From a checkpoint of a small mixture-of-experts model trained on Wikipedia: 66.9M parameters.
Below are experts of layer 4 (counted from 0) of a mixture-of-experts language model. Rows are named router (the router's row for the expert), gate (a neuron's input weights, with its number), up (a neuron's input weights, with its number), down (a neuron's output weights, with its number) and show model dimensions 0-191. Each number is 128 + 32 x the weight over its row's rms, rounded and kept within 0 to 255. Numbers have three digits each.
Before each expert's rows: a language model's description of what the expert responds to; "comes before" lists some tokens at least twice as common just after its tokens as in all text. This comes from a sample of Wikipedia text that the model never trained on. Tokens count by the router's weight.

# expert 50
It responds to: Inner and final word pieces after a consonant, like -gan, -ival, -ton, -ap-, plus topical words such as America, campaign and Republican.
comes before: "s", ",", " of", " (", "e", "ed"
router:128056140215119120141132121192155138114102185155135177102084136129129154134149142145120082044133084135072131086169151136086095127112171148124130130119079106161157158116115131147096177171120088089149160153154116149119116167162151083153121178123136134201119122147166172178136114093061160192206133117121170156187173152128080115114169084113161090105135141127131111120104130119168127125133119097147145177113153134145099085117148118113110118136167126075143139165110107117129122098173044088110147118100166124070133100176084086093181107081106147142182118072137098123103152185138074057
gate0:090098090184106090109081119145169138107099167161123144108094166126088158156123165130079108109097090131140152101186128061138122161074187153078142132123116068163136149131080132151052155164145071104153177112103122071139172151116142125120098172134150138150112182163181184163077122143157179153150096111104132093149148181137098084109145087107141114155101152080103145110125152079143132103160095179185146174139136162197093063107128120174142098145122128114179149129165099124137130100159092120138169125108094095092198066161178111125094124137106132116103162115119096060130164182195128097
up0:092165144066119110112158107133093097185118091164084131173094107092126127126183099118084080132149122110150119164192076092151110153145134182157183106117166101109109130161110113174112127160104080096177140072130195114133138172154167101102151129163047148094111174174190114136122124096128058087143110117126174102087112060112163132114151126083157126173094118067177154135166126126120144138166099071139152107080112125124159138139109107138121135118151068114131169139144178064102096090121126135129149094145105122143147082100082129079122170118178102119135135120125160157152144145121081107
down0:094133083106093067156105127150139151142113121089134132148122124061090084153100132113130145082059137128137071116140099065200099137124151139107148065163115186191172118159098112090132167184134133197153161079119148135177124199125128123070135163123099189159115151119091160083143122086141137116143165126127147131138088062131161079133137083127187088170112183137150096120209148131176152096167129103161113128121112095149148083136096150074119113164129093051087170119093127135151113110167130141069193163151101135110154098146089088117149076095048144127124132091132130111132133156155083080
gate1:144185125082122100098186124118134183102101150146145132105124058105107104140133152156090112168130061082157177142153105126110125134112009140149123119139122165146152168150132107139149137088092161070179138146080086057089089162080094168129158192129129072157112119147140105132153102081148101164087126109118170125109125151094137107106137158147108126181134119157122142130179128122121176140114089125167128133122111123067084133107181156140095098102129065108125171142102118115170094153117113140129141173138136190111130131137156139129158143110200127138121098127172131106127136139079162141
up1:155166118096088127121228136131158173097105157148139120073102107091123174118151160157088097162123124133119171094183137138092114143131085160109143138126126131118152152189118133135152191116084139024160080115083108084077112154077092132126153201159183094133140115137137152105148111109102156174112106099146149113129168119114130097159150151113148107151140143164119086136166133153164178110096064149206133187106063110131079135156125140169173078121179063106143165132099097151165138129111078137146158149167117147086140132154093146127161103082148156138131110108155127125080147188103119107
down1:150087071149091105148120144105196095141150135123128095128142115060116128081143141105122114145169133174175131097138098110120130140142106135166128207084104202164136114113102101156159133106153157104119125156146105087124133160068135106130085131198153123088171170073105123117168139111147145165124114144111130157135178138131124094158165097150036099130165184147035125140169205111149142125116067145109194135134150101076085147084125112156054124099125106072121108090120102178166197095135139138115159173107068165061088105150112081098156188123118168114052122097145157094120140069171160106
gate2:124163104160119132138112121141159056114117147154126133152133074197118181106180102125136163118182081156111095122176143178133131091125106127176131161145187170181141162083188252170092100084169103126139178156169082098124080137153151119125139189151041139156126139074067149163130063163135105124117126127155105119183152136092090151101145100157154119100088090111236150108162102082099113136121130116082138150137134080172146106160121142104168140111103166117141124097138131079108158114141134149135100118126149141124064139157144135094088148111107152120129101186148176162147088113120153099
up2:075117168179138134137115107110189051100120157182133097178169070149131145116135088109143148103138110159081138086129101136110114121125165137144169164199138143153111167133199212162147157116153100131128102143120113148127125139174132084140178159145073107139141139093074162134106079135121151135121159134142076136216156096102095139132143114180127110119103057132179147106160135120110093152101107123137109152206136150174123106181122103140154101152096145128132110091064099137144154103113129140161154094111140123078087145116151157106136102090078168177115153126149212157098070130098139122
down2:140116196114136091088078107125192141125158159141135104159143105179108102168131108073126154127154126171133165141127055145100111167190133140180155101161139136117131171146153161180149150124144142177153159105155107103167130091137112161105062158098105154141149141119161117128112091120155182119154180107143066126106058120105138087089122065126141098111120150153152091151147148152158101065114111151101128144117130149107152137104142100144082099113153148128164131100126147122134041058137176086209182076081138134164115070156126069156121112092166144114039139149158167158213081100145160125
gate3:143141135092126129151114126120109099065159158109075125119159147156100096092079135061176146170081115134176200180104125159170099097148083112159134100077222141193161086071108150126140099101164148173090146084140191101129160143092137151144117157120160086146107164152077067161139166158093129085121145115125147092160113205134104179176097147125108132151127115113152084139139091135151155161139191152047086109137159089111155122166148108141089160116119190185078136065148080184138162118144201169133097138125106148156118130099118148188129141116185126146070123151116112158167116095122102095
up3:181139068123118137081043121100078119164165125117154142130072100137096153103104087099107170153133143126121092115166134127123133113149073060124129074071077108132143071115152040088187123159097087161157122067103131139168077166118131150101124086124008204106137117102168103098092181141194156160166151148126117144098122098147142107166074104089131125137147165152134166121167149144103137127135142102082155128143156151101114134135088133100109152104078113113085090105120148102142117130108140163139122105154099177145099127154118166135087136150160140181092079155084142122153139130108156156
down3:124136125107122101090108137116147100067157145169084126115118149067157119166140147049202115076155143136143182102144137087178102185196198056147154130178041143127112140188099193111109095081147089112189099127138107077107179172094111132143186118101179127168152122105123084122090060147126140088120162140085123157159046139092121147137148142113168098119127107193141068139142146099154106103151099184141142111141143147156115148095127093117163156119147166130159160103113129164156103141123145072137171100126097114107157117112120107152075115137088175121148101141141134153158152107125167166
gate4:117169095068164124148106117089134105101152122174114086160141105145080112106125093072177178130123088063123167096114075151182111138157101104107204109114189086126141137080143139102097137161174131141119131037115229115146119127094139172085114115130092126100124092052108097150123120156176096120139137132085135092127122049067106139170137208125107157194135064126163107196120085181132177128165200152082114118124157149145105149132161118160054159105182159151153161140162172126102083152146104175085064118096114135183162156120025167080103177133145104056114142163111172171142086077122099140
up4:159097092122119104098144121095136150168122085142110099122082152073138137134092129079139123133111185124151142113181117097155077155201146107125194143131146129138151122164186046094163126156091168171116100107158158122143158109096170099109140147109149153136147174122193124145149121099120130127138188126090148151146150083096162113175160147059192091122126093132150154181176130148131137063135112175131140101041118094125112151091142152160145112081184089149081158124104120092093120126057141135103121193169109130123137129113113146112103116131104142123167143116079199173114080138121126136
down4:089108115170165125024100128098173153077141142126123153126128144109126141097157178087154124149162131134183186112156119178084110146187115117164150133117156088117122151173146187115140133066162152088151126149169083119103138126115133137153123130158112155093142121098178104165166099113119174169153132135112150181171131119090112176140111127116164116171164133126118119114100131091113135108163103116114129081100161115091091189145119110148105128062129125139144142104181114082068156102094132114151162099121049210143070206148100139093114136142104134140079083119114183164123095088131142155
gate5:157077230126155132115175080122141206136060160119161180136130139163082144140146192121187152146128149130116195058105132181083146103143183148150141134159090050092115123131098100119066149113134116068138171158125117103147103151134107181150112156129159096103219135132141104118211103055079150150139121099146132160165157119071116096105111095088142132126173135044186116193130154124175117162143140158091129158103148081112097118124115124115109119116172094133127102151171127097113174104170101111146151146090096115122180150146095105088176114079163162161153105135108112155123134154142154145
up5:132138120218101153119154141103153079122107131144128087134150172130083191118122101092165122112127177111105115091170126151094108146114161083124114101120087159173155074130206102110142146121171104096171092077175124161167144101105105140121163097161157177129108115117126106200099172109127131138166140100103125175146107087098058132199135172134128087077144151172100109190149080146027136070129134149159065138103136094168126116121117110161149129107203119140148172124070105101094161186090135144123135082143147107084109130112152154158111091143102107196166168109139175129128116114156136083
down5:132135101118123143122099133143076071129177171115117158102110145123153166122061119127128079095108130166158128162160114128203091136106119043110151154092150119183133088142149128121166062070138099158155125052082168163200203117147102121098043177134149109138161134153085131119098169185111128122092139088125164087098120122169091128207116121191094127103057164198067089133134081101093142078132108136159105125102146121097112099108164173183142142129095181118128082112139131143179139152088130180120081140176153044100105143140201171147146167146161038102152145139118178113095064127115085098
gate6:134150154161111102185115116143119096154094103158106127127064175161120120144137138214126094137132109091106136139156137154135143138105160139141115129113089104140181166139119182164128116147152064099123114133105084158185085172139144114093093105142067114130170118039126071133096182147068189118117116075129103111067126103141066095095131122135128095124114154102147137077136094057196068128209120159115141157144181104161154074061094125107126120114128104177181109199157116142109141127139069147118150136161145156128092137135151169068140104104088124034131106097133066116102125175115100106
up6:150107134082119130058118145127125165136130119098134126090124138099099149121150096090129189155123101141139161143119062085134092109183071107139124148150152128132060112123063068098098120131113179157172148101120120074124162075143122170101145131117121129126066148164134126175150127132202086141071137166122164149180094135119154135130080134092114125127176094105145118172123119164151168112109157103097134081090074142129146171153158183159156132175148120108106144088114133141118086109137159119138120138109067106136173132137105089092140162109195071164117113166084140127199138120129168155
down6:181116117083056134154142136115131151096154071119135159150129135163136096100110102152132159115105129110073089136053142119144092099130117124080111179125086181144157161038150174089079113210107108116140171121087139122146106127152060088150166119113097130153059183133134153125062139097144159114092137131126113149127148187104121160115096137112112153171070189064150138142150110096163094212126082094131153094192131119070166114144110113132111085199126066140125138139119133112109078165145114155109123168131116040146142079171118061115147151148073112090124134113133110097077201092155089128
gate7:153148162105128143168107148145101118153105170084092121134191105098156154141176060071161169136099134163220072153078146074097155129135149130188161156105140127143165149072144164088134083112180095101137134131134098121171178057138094144124133150151103153119147185036085130114082192112167085137152104132071102086067102145120162184125116188101058114107150166119103106127095161131127171168068109144088182109122141120144079134171127102083168146148128162111115161101225132197107080161126131111158108113106120160141130163135124171149146192095138133139154161181161133051131166108148125101
up7:181050112155126155184118116097143140126079151173170131104151115096092131120165175139123117085117144080140113102088164114075092162120183158129169178184110104150159139152166100150135134146127123110124114154105144119142148146157096112183110148116124172127114124123134161151098128054145155195132148124125151137160136159126140173111171113078125152111115138150068087101121188127146176148089085134123171184171133075158045128149141066113122063121148110085093145123158097146178084138148076084094173185063152118108195067184125107173140117104070178128152095102144087109070136140119120089
down7:094155057125140126109065092097150159143108137147172111153128072119159172132078142177133184169165108093141192136128098175121132108097154146107147165103115121143163203128138109068138108145120152138118163088121170092122042128111142141121094145113120190226174174236098126162147126056177134176128104116112070131124133136063098137129078153155075179160097158073145174111099134182101075164125075113116159167106124125081121094082123157077061103190143132162126143124126144128117102139180138119153114162139081129148094159165110147109162057140115112153174124084114114135080144124130126101
gate8:192198163147118089152119170176133092126177114122135049101126159098153160111167119106183180177102090109142120147046160127124155147167123110148111129113121087146098170101112102118104086103169138118162143107138122171104082079128102100155071120170167106117174144185126178124132144146150091163151145092182126101156112170128112115185128105083138168108087130139096101090112157172151150116035158139072129124133135181093147165148093116121086199121214133135164121102136125129151128147062121122084110142110130139130070138120085122160099130110159130108193153104143146144106104089099144102
up8:071116152107142134165161143091115072078181110094103165158203143180166103109097119097151082088168165208135100114169142137107105092096117086141113151124180182119101082082144175061077092096114128124089149152153099178127132133127147153109154081111138075132120104120080092118108091148147144068111061135098102103143125134092114131082095157191095129173195118099093145140108120116051114171119184161139106096165085123108137121170116109127153187144077251167132116183139123129109154077138170153101074128158119098180170196120170115194147131171108151093110171171179134134135118082170118149
down8:108125125120048107183164093121118078185065148101120072090093162084126067096097134174115109089078135140147077126141137049160158127120155163106151094120100143168146102094099102113110169139127077144188115146139146220133102139102129109138119116114096111086133109140079137105134194107097100131108157150149166126087093109186166103159142112128184122151101149137111054124152147124154158126119176192173185042154115129142158124159116133132113146136118112048113148138142085118095114145156125134076157136109094106082155101142135077129175140091135112101105137117122082115157167122159128079
gate9:141063136207164185072135109148106149120113131137148121127141106172173145153190103132124070066139082142092177125155120149116089091169113151158160138130129141142120116129127073120157137127074154166144117116152073125103110090175132095118107168102102124152150109103163151173155170160104125123113176150121155159186140145125148110102182128114174143034160140230167132113097159122110119132184125105132098143087135106146076097131070162152159092143185123120122154093117102126164134077136071091155133178072133162134113115132123102066141101127141127154204093123162086151138091190084117162
up9:153180143093119089153132105118161103116161141099094089115139144116082143111112175151117200194109147103165101116102099149122172120127168088117127126130129108110095169143136181135134137120175113086124183148097177120180150134057152120152125098169154117122136111157089164083079098136135135138113070114138104074049121105129100122167061107138091140207108126064075132161114090137128148113064142163132148144152099152113169140112179093160085184134093113145184087171126132087116141160068169148113109102171119118150111157143139129199150148164120128090057125136110153116137141061176104139
down9:122168166195098171080143116144179095048144113112169161155094081147185140105155121135142114175205078139042194099155119237140157113176109140121091126079127100096086143110102149105144135150104105115123174098177108125124111126112152141137168122117136099198090156093099093175173102136137171090121117153142131167153141135123116150098121132130133164144128133103131181132130104175122110118149118059104073171157159148101161128119107119141137130090185092178119121128116122146144074134091108142140041073107121140152128132065121083075181113103137138149208170090074181121121130119137145140
gate10:075095175104164100104127126127166112126079173146179139105124085149159122142047089157147094130138160090105108142122140131118131072083096194077111122147153165107146177128146083135129146154129151143157107138132169102077187149120133130178088116150157124164148092163181148125103087136078137146140092145175102165177163129133087126141152145095170177138158106132111058118122097168165103141138127137154174140094122107114122097072224145166137108069094137103111146138089081090117171124151155089116160164131160085085163058123108113183154140156109109148165144131134145165178081128094086074
up10:157142074164106137177124089119064139165180069067077091148137145098140149125194166104104163117095114172186119103126077146145129151144142074160139126140129084151090103153118150124142104113161144135127130120137098167164074111121138139080156137090101110097114181101049083079154150127218103087141144144081170070084081131122175113119110091176076127152076146113164184151132167088052127098092130133117109113190081157120134119186087138135130147184127092145151116124152161161145117133128095168129091092102095135157095196128176164112116129109150173094102138114150113087090158103189189202
down10:126151111123114119110112092137191155116171090109168132124118119128113151096105170127133160121125105127109146100147074120098152142157080160099045078135173127123113131137154100133139100152096114185122123059127130184155089114168181147141105150121165187060139177140186130142129173120165166104152111080203085109083131098122072101161075112190085185177152151065142158096085133139125102128154140060098144156116139144102174121123090184141078174092122105187082085116114104131153122139144160133166062112090124180224134168100098143146139198154188122153103138113124147177105144177138093091
gate11:094126140039123121142163121107136183135119191073119142142123115096130153109166173225127086150087101114135124155072123109148157152164122121159122137123117128128117132089089134115084089151104109108112171215133166162123100162136100133175062087131158097126102185247147188095120155145102125150151094094149163118060109121167115108105096113123166174140078091073163120154132136162129098081148116105166138148129166176124142118109155130072087108162111157107145139162216152095168171106135092121116132089084150160106110141125093117114104175107135054118117133115137069150121152080185013136
up11:127073137084118119111169135110160198155119193102128154105123077124121127152160202160111077122114097095118172116073138125136141132131144138147145139148101125142092106081096095138144135180092137106110171159114145117150113175125135134147069082154154120164117182222157156138127161133086146201163112109150167152067110135166118120051089107125132176134120150084157132147144144111130117079160092123190126156071181144116140143081155105092109117151120144104093142148205132088128143108098080103103160086089117145059123131111063120126141165080115036175127110090133088135098141128182042202
down11:093156186119147091099138082104161135110122138175112153187071143063124108161138153046145131149127172070097166151152136126099183202064152125133106160152098151138105157193104118072111131159088103086115144087121129071080091134121070138095154101098117140152113097175123137134126101126114135138132146165167092152193095152144070128127128133027186120159147094120171144120123181181157112131120085085103177132118164113117143102117143114089122118134131149120052159127126120168058198101129151095126161145093135192104177127182093088125124074094081158128122102097093080173110132146116121145
gate12:120134117029138101151102142140135129109121082101109114122076114116121091184113140219101141124127142095140133144122156153134124117092097158166094113097159129073145153136127132139118143136121179103127167178070102146148158198143086116103136141146127074116077165193085102068134103110081124121127173093180067104058137080128187167129156117120140090115050175055127134103150087146124140129118091091120144133180118089108171093108171187133140121112078103102176099090136158066169107175131151118190173104106122152127112134092161125132135155118123092074159145137075082085135157142127051114
up12:139099110140128145107079143151169142168069143126097186104095119139114098191129140216095074110143153100121126108121170138082105154100167167127132114111103131086146138149088127150155165174125112098098152181112113159113153175104112120151136160085110120154099154153115171107121101122074159174165157068129098152092187080129121098144159093105157056107098175121126165112122134106112167123081074140155111172123087099136129096104115099157146103092150095103168120103112094084177149195107124108144205140136161145116144078090101140122110087093106103096173119123097110077121115183183102102
down12:120141165140136121158129121113109094084147159114133127102083102104115079124131121042126110125095114117144130154160125098108128115150141197126164130141091127210116076172073157107132131116109193165148105087114156139188126215083138105107107161089129172160110095097095107129173123151118130167135149098123176138131098106126137119138173104130176137176156091187103032119137104091141133123101191181152110123142111149156035124100114104115100118158174116114131165095117160151133138134177107094031132117145116153116120143136138089163106097169039094137151120078095070152116101125163138171
gate13:086097113064156121171057143130089163192127127160082126112102196111108182113139119113093088125163153068129094082178088154109082119096104129128141215142184100121159137131122092126129163123160139085148168130123126208177165134158131118093192114142084097162072057065161164175115098095097065132092146172066097155133122123168107150156151064135159113120161074074167107153118142163173110097172142124149121120127113081177061166088147121121095122172144112106108158146123161130141149041152117094153151121114078121096147102147148120136138159102092095150166130098144080159074135180135152110
up13:155079144132099107088144131132176086038133147158172129123114106113104119156145126150177181120146157176179166128116167095138174157150143130139093078123097189083090184102152163118146119134052174127149082113124110077087134179120087121083090105119155136086172162144098112083140109112125184126148131064150089134062153155105093125154138164109140151118103151175097174116182148079153139157095125160139132129159107136101211110120131181171166140126146133116136112112083108133130147207134132098149141107147138128118106159171087124178177075106143169121079174144085111106181143109105062150
down13:126135149164111135156169108133120125112128166123143105120141141206146134132104149085108104155161071179144170108131087150134102093127146136133200152112120134104130109077125141169065029130111152119125104141131077156082095115092142137204093155121166124169157131169164045078157135145131158161131081102170104164120136152141121146090137197139132195124132128080122185135090072094121126152047105152145073176114171141069127141105094106161115116145128157200178063092149146151131137101083102133129035096076110104172126136145133144132121128157122127092176217113089160162115153072163174125
gate14:144129135192124111121117133164123207135069169121143180134143111124107124152132098123133072112106117064155149112163078119147086163127130129089138166139148113176050192115093081178072139113109146179153123106088140120127118088098086171088079094103130154157062146146186122129185096120056110157106153095128126084144155196123156090112156188166139042089080145082106112096169151125154108126110121092146163133077072074165105077111130108117126111153143144074133132183084091144099122121128096187174159124101095123119142096076057179138105117150156041138114136129164133144135160139113143126
up14:112118137062149137138157116100180060147176150128090065136120120091135117141144160148148169155165155180058135111093162188143232120141135138160093126115117131067181102125124149133173116163147143069110161118154133144118122123159140058143178172142151107130174112124110124148049124117185118103161092161128100195089129076137093140116162076078103195151132071171162144159114125099134165129130124145166106149161215153092181185131130160152109147090130172180094112112127144094164144124158190061100115117149171130127116158189147116133125136092083220150146106113088147130123067101131123116
down14:133140155158111101139200060114121147081131161150184102115100097169124119137143133134166121181128133128092098104130104121114133106091080115132139168053171101140149071101099129129152108116098131126064166163127158129072071097128131167122113155116091113121124146174156135119144127163183127161173108198140145155130138158125118135069135084071072205174124031056151149150086085151105181122151128099084113166120158146081178108130177121139108131101132154209205082107188116100080123103117152129133024122166118170216119167137120100120113126134154148068205149155093098156118136125128119104
gate15:134131152114115068088228082186148196103178118075169114159120139129160126147071135128205129119100086106131129162117112149119146090122117074156133137105186139154097142120121131073093040132140123154144149112132127121135101093145153161135152122173169122112187155097177098136046118164122115090109078126093137053166097172163180165128098102137101172133127150134178186104158138142099071128106134099119137075112121138037117108120116096094142162130081129150162129125137097139152097112070164151156092171122153179144099168100125156166146127172150145116109169169149061114174122091096093125
up15:136167139095154139097155138080102131127147088069101088118142087098103156131117132113136145168168158108156150126121075066181175138203111117170139053111131108135156085122106117132198113115121115173139102067110156099200114135139093124126144093130084155077135110113133093101132153169157146114098142131135149164081103091071165106155085173105156125128155095108154113123122082165142143080135149135130131097094158144137183149146110120144146136155126175147089150105144173140088147159104170160130078119159099115133118158108094138138104151081172091151114110153098159177178138141092164190
down15:149133143135172113095124135115116078088133146175093185108103102086159143142151133081086111106138137086125151158172104107075106201107173098144081102156070152108129159186144190136146164073159056083158180149146139127126227153088106094126136164122120115122119073125144080147069090098131139084142109135126132187151082104113157156152155124114181113120077112164098050094126191078125165144154077165192139073123141089130147203147167110143126097125162168098101107126113124123129141118114154108143186097104101108124089147138136147152071159116068143195118056115138140129163120076098151182
gate16:120147158068101165135134064116111123136120058103091060117217129114202115125106103154142133121095136063101139195122070103077120112104143094124062158134152094123133164126100139123156135097188147173131160136128196133085147119132126108189201120115090107160189079109108155136145179161112139148119149158110135114171153144135161102121161121121126130075115156167094126111123084161111216105114120108123136152109166153088141106135124121133176114146107154123101074080111166139090127108100104113113134191146151151131131095141156062128111139125078115168166103145175078152132141094162058105
up16:120140124143162054187133189132110147097184143117162192168056098112050142123123156086127121161149097154180130124120156128183163140132098139147168087095149132120090075107119150133077070141087124152108131121119101125176131166123109169074104169150183117081060138183124065107136084156144094076093151112142147128132100125099130145136108149168133140173108094070144127144157115103147086110187172132111122122161099134129142173160156132137129172139127145177142146149201102123111136134160192137124069100143130116183113142082137165133139117157204128064055157136103164126171125116089197132
down16:105168225068087101171155127119128130119131133142125124159139102104151134120081122141144142121125071114155183178192156140106196105109146166075121091099103128152125103096125135151048141104133103092123104092032148172142094133098125125095097108146167080107111108164142103095134118144101074062138072120139123139140090116202093148115121114127151150115124154091156131129158163136092180110075130097114128142116159150098107105127073124091112053154058143156085119158119144155105098126094156221143095177116190137118139142060180056103131153149120157113125139143105143131071154125173146082
gate17:138102089110176107145162166129120141143119075135143177142177135087112161114147134131151155221159154164130131104162129200141141142151116135105097098080083083147107076126173084140145113145117184155116148126129099160143110129096130101105142117123138113195106201125104104085148142105154136104133170144149144144118120169088114183133109160144111100113153089154096106143140122168122118133118110113086104124103119138140127185150115165163095138100145108119151100094176108138125157114107175133112120125101138174109142089152094166097121124122169139234185093110080117151096138065084172183
up17:134122108150138154091150162146106172117160149154124138103107097148120112143099086077130109103111160093157134171121113105141103115139106126119154139141153172183109097125123094073169124094127085163150113085156139064151117091103083179100131124131065134062123129098173106151159131147159073135111132159087140118171073069128189081128068112103111135134162116129138149148188106142116145088169165137087093135096146126097146116123114118093168152171094110147072156150071150098063126101109163132144122163187079128179147169092155091132098144142162132139119149182120139169165104164109167142
down17:135098110118159167039142140117193133130140162158179134187146127077130157169154144128168173105181112132171143150168132143093099171181122147126140128083148089122143177191139148140164155126151137132127131150121131138081103133119131126147109119173159156141139091069130093136145081152124132207159134191134113107160136108079092163129148141112097100073124110149127092103104135173148098090108133207089146144140169166128131180115081143148146173069126074166105131105123149151125133088106157131137124102104089174114083132186106155154132133095174124121076145122111154162122122111097119209
gate18:168123116159107116145129170121142151155098116091162160106125143129159126140106144114107140126164064063116114105157122149084152139115117141112154136130087106198126128080120062117116156113115092098116137155112125104192119141148126083111085154121200198116139131188124141094168077088181189164141084181177174108123126105119085107136138200147165097142104117100066110145151155124102081133164161188135178093139075108097070030135178172117130135122148053048152200163099207192098159110119099145129159115142120086145103165134105139127129073118113123174161129137137035130175186133116099096
up18:163167113194096105128180161117138076122136140110146104097184190122177146146129168148168120113102079091141061114119089173146163109134125145138142099126079138190115102116139110174115124085135086096084132147142119110094111103105164126103093153140173174143144105155110127123179133103159176138195062106124202066128150129086085135108165187161179114091149091107079108108142119143129098122151123194150102109100105089076076093132163112085104109130165110134126192180128137107147122094070126174104121133095156170181068179140121144155106112140078136133170131155117066109157127065089091118
down18:145157166126069129092098133144140112133162156172108124101134089123129191189106145120167083096124193090094116147174149158125152146093125164150059143145077243108097103110132135141193128120084131147087190126160125123130130188102089060089138147081089121148109026154188079102127145118029112133101152121175133179149143108115121131122175241093203081077186112178125063132158135136107109108112104151132175152106159115111183183179133131102117093158154079146129123102134105152123189105125165130112123111105114126136156129166123075122139119136064146083150073136116086093151142124124123158
gate19:102139112072156125174094171094100135086149068115115112145149169073151116096142089097191166127138133152142071103112125086132136133161109129130090106125160150170113090130125149103133069147184145123132092062119117167130090108146189144168164136133101119107077122081147109094105142173192153106142152133096169089067090143150144138108107163156106147147137093108098124167093133154133162095105214168095098091132110156140109152158126180106124158109074096176120162119153125174129125105118150108134089107132068142140146072072167169133093131160138150149091144162202212127106126107164124154
up19:132130102127108122128129152111075129193146080119101176145055155105152143109148096130045130115204147095161081163167121103146114120155129112119168097138206119119106187126130101112154134123104114171171087131121134152195118150152133140051164109144000138107082156132163080147145145069110058088089131190113144130126093076135208129147093100080150083119130113113153118133172135137109100113165145128120138081123118089143189142139121189139121162113115089136094111125118195096095113133119156150081143078154115110093105134149075156132116191107156152113148136127113201180142160185091089186
down19:161104166169155134074156147131152128095169145181146129108142109129123111096135173074120090146165125135113184129158129146094096170119111135190146170100145119064122108149143224148105120074144096090091117122128081084080196117107159155170139110087175084137155137106129101138087106182141114140129103103100098141156157220110092160124174169153099117060128112150105145161115127079088123144083096179092097138124127172145123178146160077141162137093152167156144068090142170132161122146125118071123102101119119166170065135104179147149106180179107108164155100147123141135117089138077178185
gate20:081134197118117134170162100071092108090101179164121134080152093146130087143104082146199139109113090117111115104159161093157164111233133156099156159083137099095143085126069097117091094163069150078124119108116207115130188134113107144161119225137146097168129090187093172129174115131154111168129096160140221080185143114138127162102138130129145138149115121109090120123142125172144182149095116118107105107139173155100062175115108114095088119121115137118148136125101116087094182150143123094114122224131145139128118117124137118158105145210116114099135171131142125146142088096129091080
up20:151125130130177130155103138164119154154149097112120125168143139130135177123105187115110052150105122105186158155079113159091123141057093101166113147154104117148091129184185129150169103075173118133138126123176050142092044092127133127087153070089177156097129174117109071142110096143135088067120136132126071146156108127119152108151085136153090166111195122120163084161176116106098103096147169150099119154134118071093167111164143141178135149132087166196099144100189137152145119107115187183090093110126120129162202170084130112096123153082166148163107182139141127148136121108175177140
down20:152118137131093114148142143063122144151133079153109102090161144106141179115087136073130136138133110104144142113134137058140111135094083108114110095090176137208133143077127178125100085077154131128109142133125124181151117157138206184059105099098182178123137090149134110152100192150110158148114133088146131088119133151147162107199139087146092101132186143074158160097134123125103099161097143138135149111106125130125105156170142143158101165122048131170093116166172092139093110085072148156109094149108154112184133159120062109119138094083157064174153171077109187141124142131181109122
gate21:128156116099141117119142170144126111164128099117149160129136153146181174125122178109082115152117107126099119142138121130118206080105132170142125124135150128093145137150085159124103126122154071110078193178198153093114081096122120163152104120131125100134145084135090097149151102099119123160129101144096139076119105097122127137109068112079165163176140122066206145123118118140160165120118133084115133149106119186082082126247110129120117186144120138140091098115118129098115116121152170106154125176163138170164154115148103155093160155101175123094150097196132126165111093122156163073
up21:142067084188143130118123163162155113180086112100189173106113161176142146166151176135090116110113129148044121153149135136084150080106175168171148124124089122071169165172139186169101170138091052092066175165188075086104093119148134108131095124126124142176167120129097106125125112103119199199141100117109103130134120132151139149100103076075125096131149151084173159111091107126161123135110064097117123179109073133119086101181168131094130116130157120089122091141129130115109123122138142072134166115149127132148152128163095164075183121088154148108141078140126109126120070178142169072
down21:103132166143149192109096125166134151089129167169138166120074119166134090138205171136100099137092152103105137170142089138098163078191179176146114127139134112102109144167121109099121182125112114170087194178131135081099063193149123135138112131078068110131112144131149119167144082100050117170125157203142101129157102137096133085072158073134105127113184100119122102144092171145114119125125123126069113120115095119122082093167193167159197127091130115080124097197095109116125132170172124056139196178099066144151174069142088073147165064108100183186116113102124095144081133175113138129
gate22:154125161063143122133121138129088140100089134158095179153104175111147188096123115094110116123105073126150147095182104093140166130121141121140124147145167133122108176103076107080075124121108078126161151165103167159151144135136141129104125145159112070171087099136171162213127169148158098154130126142091145177151129093114132091109138114110146140185129104074150105110145182133161115063127123101129123157082158106150124128123150097149074146126149105070123129169211102166104100083147084099077135117079121062074111063141113126152164205079141114117107104087136122141132156135165107166
up22:095133076170104104122155128132149095152188134129162071099137095135105061151161145137162125144148187136139131133081153187151101122147117144114106115132125131127124105142180138191179172118155180115104110101126105105097103113119130137126123081112193183085142149112061099036116088107122170123130139129161118085132131155186087168157126162168097130079127151164122125149124057099121143182142140152133132105173096160105125119131096138135180109121101142150133106102000171114133163168138154140171139130179134175174152201104159132113101067147092180153109169144128131140126096135080125044
down22:121155131130099207134125128133130138113148116161144087091123084215137121138126135174161120087128082169143147095121154152120135072125098127106151069078192153090139091106137104108149120094125133172092111161119142178123086110108152112152109122108157112138128101128137117084138146170132109135156100134122153110127142147170114094127129096183066131086107054084086128174087081086119154108115145174116068195153140193065104103088160099151150129093121112184192050107151158099133137121115135160122022110154139166186111153087158172133105155127173088076130191206115131130108123129126195136
gate23:105121121255122156107130145169142135110125151162161085070169126172117115122231127100162106096138103147091154148077122172149058128139123158179155136140101156134146085119170114122147158149077144129103084135152115143121095093144113049119161197084141141142123156101145151148174095100109121162146200139137209253182150128130147118096150098147094080130132142215129110176102165111150135110139095132117113138120181111130083098089126128094158077087192128124124183137138153148145127153158065063077099080084131125147110151114114084116120073086116132127167117025112161144093107174109109105
up23:125128151006117099132154107110137100136136091116097122194129121096134163126039103187110145173136165081173111120156120081077190138140152136076090127128106111123082156144059143113124137086176112104159195072116119123139143168131177201113115107152103102115123095120104124082079185163126142092119056128104039024078089136135130106166111162101141192116148112032108147108162080130104135138132157114146162123136101142115178152160144137172077160162086129139124063111127122125116125112119181191200142133168153145084142107156124174160130211146119145135095119177140113125129127084149132192
down23:155112110244107153114129120162165166154093166122152164148139110168134094103152099174142172163150080080105128068136121174102119081141107162079150152082145118135114150133098116149091144178094176088086117111119150170082038121127139168085120167140095150144093161082165120129176154063138161163093121115158104171121180121125117145079084091127125163109110163062105175145142139164115129128138190049127131151124105113132124071085082104097112112124145079115112114178151141113118118086137104140133097093143117116104156104164110170116188108127150146136129140124140171121102128212166129120